From a checkpoint of a small mixture-of-experts model trained on Wikipedia.
Training: 535M tokens, 8167 steps.
Below are experts of layer 3 (counted from 0) of a mixture-of-experts language model. Rows are named router (the router's row for the expert) and show model dimensions 0-159. Each number is 500 + 50 x the weight over its row's rms, rounded and kept within 0 to 999. Numbers have three digits each.
After each expert's rows: "raises" lists some tokens whose logits its average output raises strongly, later layers aside. This comes from a sample of Wikipedia text that the model never trained on.

# expert 27
router:434309472525517492455528476593542470496538468540460412469380551525533540575501457566615480636602490554516563503534567525494467523475450502485407448488482581509552481415482537465509524434477433585462488496566551469447474493469526544508501498580538579534458508586462486471512447481458414422517567472590499524503503472557482521508492445538444538539500481384528532488543542567482384499469544522479525508447480539527512525582437521376469482565481466555513537489533486447525476464494544
raises: "ward", "000", "ith"

# expert 75
router:513546498493531472524572475461530413523529518526478480482532562504562521439539573499408514516416501609595458463380408468426512426499541488542586535441487449500517517560478495490493486376537505546543426524445543548443485584499523535471479555506494494576432455425537476515542547552533531510492492507513459473436503547531594521427505479540543473464514455543538436614568455608542451429464520446481404504492489467408451469525534567572468410500506392437555468446482513503638446512443505
raises: "er", "e", "us", "t", "ch", "p"

# expert 15
router:534528468515556492535501543518468521504560520580438502472500621376492508420530549492469500492499495431549468460623474551465562495424474444494560389384566488498481449521428422532430571470445479490521423453521533433469459521498488439549459525502506494448491488477491506539527524531353471594487532543484537490482547437478497401612503492509493510475458531560531425500559451476401483541511637486555551543565533492507463438437479584542605532515530507485489589541557583502539432534548463
raises: "ending", "ended", "eat"

# expert 66
router:595537478509546541479540530499452347456518620453478494527498473555395471372525505461488479454544507499557503397518563479458484635503432526442548534563452503485546532509446445624518453435471451354439544489523461432513453543502493501460480514468433479509542557572443585482468551465528485481396491524542474473543484486449609480460421531521500498498429559564500464483518607498404542499485461490521492461483471529591559489466463498455456506450536522506564504497436413522457438524554497
raises: "c", "a", "s", "h", "b"

# expert 53
router:476482517466549504508444442484499469492392447530564566479491477558506529481517489557497474581590519542440494490420428502506526455523398401536455471526380525425492478463542507529505433390508575416482543504502498587567443521517545531482561488551569514557570551502570420498507509512465465502459495450499525480574490555411458521628482516441489490464582502383433464401543425570494434456502513473489537499470488471422521488472509426542459447407541527484531529620499469445485474378582554
raises: "enc", "il", "ig", "ar"

# expert 52
router:419535549424577514576453482572407513528536545497539511487454586539454469516497552481520441527534518559569464466521567534478432529499452492505500589458493529516544533487554568604491539445538518557533487517498453533480464498488539457525529485499523467542547482491513456419608509530416484533545405421585522566572447484458541497415574576528483477547531510532407599523500461559497465587342576453401527517579605573514467543571417452451560485535484552503547505488472531484471563420534442
raises: "ies", "ies.", "ie"

# expert 13
router:488514574475548534503559529458458482534496467449528599524531606491429495456496525468546509498573509565503426448452621553504430543470587481454574427475510452484473514526480536527558518488482388495528534595475589438582471568446491521536469600607480480504548544507417538497500554536443487510540521499563494460524444554445477563522540521517478559439464566515492555641489621482493586458502501532515511430455615444487517553454650474507525418543471491489523478441542447515510518519538411
raises: "ri", "a.", "ia.", "ica"

# expert 56
router:530493577519487445492514484551530426470528451477461530533484577518574551529481491450444458360504493392560495429401521517563601484596435596540440573478497543452532447458493427485604475543536567539529491483430454589461465561480435539548547534448442560470546487527473476543572552509493504489523541482427387462478459544536423467509496540428476583515434495495513475499497571450467553509502522459493494482441365505513545489464529536509483486469495443546487548479476651633495530465430475
raises: "=", "Personal", " |"

# expert 28
router:492496568518475505607430449498466503493520515558523490542475468458419539494476456501430471517436435573573412508422548470443542416537484488569504585495593492458577475554511583490481542562627471544471472428458482540501588493471424526431524541438529450440464504532504521498464593552601564500534536575456551461488543572490459524435550398505481554450443504537606531516552463595547438434538564503573503510465487466588522516535440500538557515573627575468471538478558507468468551509442494
raises: "ig", "n", "ne"

# expert 29
router:513546495489425502515514551558567489483454496475514471510509527520369508470497585537476485470491442437444524548512445491489464471496472468550491483546521559558567442491496519479532464532540562424536525487638486471540447356432493548527524472556489454592420548488542425434481477436486496365523466509505553544492519583537589546598457476471420537458494496562446490579560550535557445391496434480449520593458581474414421481520552434508526360472468505463446610528503480470480508478463472
raises: "hold", "s.", "ity"

# expert 63
router:501558451444488531544582546486522527472473464394569558554475486499604510450618534458550549472445486541538476537486492596487440530554464544518452528564487493547516455548449308557566460424517465524593413435460482566494523581455423414404573529407512484477518551516512500540522579590506517511495445538455431506482488478564446491476636547480524495549486538571507442519422490469479459478530484446455470497522568527500526495426450512584462484527480503607498551474562515514531549561515490
raises: "==", "A", "M", "B", "As", "==="

# expert 21
router:451503491520605484519447595468466544512536479419525386514482468551380463512525416590523597537538541522589440503441544490424487522581573441433410492436551557476513578560477483506435466425484542532480540485511471445436528442549536499485500525485451502539547509510496455513486506557477450563536489483464468524497566453553489507498473594432522552520560515449510506444450443419550552520523505473503464593562576560461511563433451474531532621602459499432448609445572483597471506505533419
raises: "\n", ".", " |", "===", " ==="